From a checkpoint of a small mixture-of-experts model trained on Wikipedia.
Size: 13 layers, vocabulary 8192.
Experts: 32 experts in each of 7 layers, 192 SwiGLU neurons an expert, 2 picks a token.
Training: a variant of SOAP for the experts, 327M tokens, 4993 steps.
Below are experts of layer 2 (counted from 0) of a mixture-of-experts language model. Rows are named router (the router's row for the expert), gate (a neuron's input weights, with its number), up (a neuron's input weights, with its number), down (a neuron's output weights, with its number) and show model dimensions 0-47. Each number is 128 + 32 x the weight over its row's rms, rounded and kept within 0 to 255.
After each expert's rows: "comes before" lists some tokens at least twice as common just after its tokens as in all text; "gets" lists some tokens that make up at least twice as much of what it gets as of all text. This comes from a sample of Wikipedia text that the model never trained on. Tokens count by the router's weight.

# expert 29
router [ 96  83 164  85 109 172 174 167 119 165 117 116  89 163 166 106  83 148 128 164  83  92 120 123 116 157 140 185  93 113  83 156 144  75 110 100 145 150  78 151 105 110 116 106 166 144 152 128]
gate0 [114 165  64  80 161 130 135 130  91 128 149  86  74 152 148 155 100  79 155 122  80 109  62 181 107 112 160 156 157 112 123 158  61 129 106 139 131  61 144 103 127  91 118 157 143  66  50 104]
up0 [157 133 164 138 169 121 175 164  66 115 165 127 159 118 149  67 128 144 124 165  83 147 174 120 126  91 113 150 111 134  90 116 123 136 195 122 159 149  86 132 103 129 124 103 124 132 185 118]
down0 [108 123 198 148 175 107 144 141 109  71 118 106 166 131 151 120 148 169  69 121 145 124 152 104 133  88 149 141 123 105  94 158  70 165 188 131 143 175 107 106  84 119 149 154 129 121 187 168]
comes before: " the", " a", " his", " its", " their", " this"
gets: " of", " the", "-", " in", " for", " from"

# expert 6
router [ 81 116 167 103  94 137 168 164  85 144 115 112  99 161 144 103  89 173 161 153 102 116 119 125 113 160 142 188 108 121  88 141 148 121 121 139 117 127  82 127  80 119 135 134 166 158 154 157]
gate0 [138  50 170 156 123 133 145 204 210 131 146 105 101  95 148 143 160 113 127 156 114 147 138 135 105 135 156 165 131 195 147 208  93  77 135 162 152 149  97 137 145 142 121 144 143 173 103 176]
up0 [ 90 152 127  96 162  72 133 172 170 109  82 104 111 175 141 164  83 114  99 138 116 129 111 165 156  84 126 129 101 165 140 165 118 155  93 135 135 178  96 165 167  78 118 163 147 124 152  77]
down0 [130 164 183 156 101  82 108 164 152  88 119 111 116 141 159 185 122 178 129 137 174  89 175 151 102 128 104 127 114 154 111 158 126 200 131 108 108 173 102 127 140  86 142 141 123  99 148  65]
comes before: " ", "\n", " 0", " 1", " 2", " 3"
gets: " |", ";", ":", " /", " be", ");"

# expert 8
router [ 81  98 177  92  90 155 171 163 103 154  98  95  82 167 155  96  83 163 144 168  92  89  86 130 121 165 127 172  88 120  95 157 159  84  99 112 128 144  80 128  92 106 138  98 163 137 170 161]
gate0 [142 102 151 110 141 172 131 133 154 102 135  93  91 183  68 142 134 116  95 138 159  95 145 122 128 152  61 163 106 136 138 139 155  94 143 110 138 167 138 144  61 180 116 130 116 128 130 114]
up0 [ 49 126 161 137  98  94 126 104 109 141 118 130  56 122 115 109 138 127 111 163  96 115 105 147 157 154  63 151 175 143 149 148 110 157 154 119 123  96 170 128 109 126 148 155 114 119  76 131]
down0 [136 138  76 106  93  91  86  96  88 146  93 194  93 190 106  54 168 161 114 167 144 128  97 143 172 103  97 103  80  96 149 160 134 129  89 173  92 165  87 138 102 146 150 116  93 148 129 157]
comes before: " |", " (", ")", " States", ";", "}"
gets: "2", "6", "8", "es", "le", "z"

# expert 17
router [ 83 102 158  61 106 129 169 170 119 138  87 108 119 154 141  98  95 172 184 166  82 112  93 121  98 142 132 166  71 107 115 169 140 103 102  99 155 189  85 123  99  92 140 123 174 119 159 163]
gate0 [145  75  99 181 111 165 143 110 105  91 171 204 136 134 109 127 136 164 132 117  77 140 158 193 122 131 172  77 122 135 158 200 125 123  89 112 124 183 129 134 102 103 162 136 168 134 174 137]
up0 [122 141 177  40 187 149  85 128  83 126 119 101 124 112 144  79  96 111 117 118 179  87 119  71  96 139 130 178 118 125 138 114 124 142 122 126 143  94 148  84 164 153  78 149 119  65  91 145]
down0 [132 165 160 100  97 120 105 146 188 152  63 121 149 181 114  79 119 125 143 134 107 129  97 147  89 133  95 160 133  82 133  89 115  89 181 172  84  83 132 124 167  27 146 133  88  62 135 123]
comes before: " to", " the", " that", "ing", " a", " in"
gets: " \"", " had", " after", " have", " due", " known"

# expert 14
router [114  78 162  92 109 121 188 162  98 147 100  85  92 166 158 103  82 163 144 162  94  90  80 123 148 174 127 169 115 129 121 148 158  86  81 125 113 137  89 107 101  87 142  82 164 159 164 149]
gate0 [136 128  72 148 104  90 112 151 160 131 154 140 165 101  90 155  95 182 129  92 122 140 147 117 115 101 112 197 126 133  94 102  62 117 153 143 102 148  58  68 158 140 145 111 164 143 147 127]
up0 [170 119 112  95 135 131 179 207 105 107 110  90 102 178 132 138 149 167 182 153  89 127 127 174 129 161 130 137 146 118 124 137 141  91  96 106  92 163 132 167 108  98 142 121  99 155 168 136]
down0 [192 108 127 107 128 116 168 124 114 141 150 120 138 179 142 141 164 108  99  88 117 128 126 123 133 106 133 132 144 112  44 147 161  96 175 122 167 138 215 115 138 140 153 126 127 155 102 152]
comes before: " |", " States", " York", " Kingdom", "00", "iv"
gets: " ", " 0", " H", "0", " s", " c"

# expert 28
router [121 108 151 117 111 138 135 179 137 124  82  61  75 136 139 117 122 179 124 152 113 107 136 114 152 199  88 161 126 131  94 138 117 122  79 125 126 170 108 118  85 121 113 125 156 106 147 155]
gate0 [129 159 172 137  82 171 176 179 137 119 157 151 146 101 113 131 152 120 185 111  48  97  98 126 126  97  95 143 112 102 134 108 126 179 130  47 124 119 120 227 126 132 112 114 129  95 111 121]
up0 [144 116  95 113 127 111 110 102 159 150 123 105  93 193 111 168 106 143  65 197 172 156 131 113 117 152 196 117 143 142 130 170 105  97 115 192  83 157  79  79 163 143 147 106 154 169 123 148]
down0 [155  72 122  77 125 161 180  98  96 152  98  88 103 182  75 141 135 140  21 170 168 131 107 158 137  99 159 150 153 158  94 130 200 114  49 168 168 125  74 118 185 136 138  98 198  98 139 157]
comes before: "\n", "-", "|", "==", "The", "==="
gets: "\n", "==", "===", ".", " ==", " ==="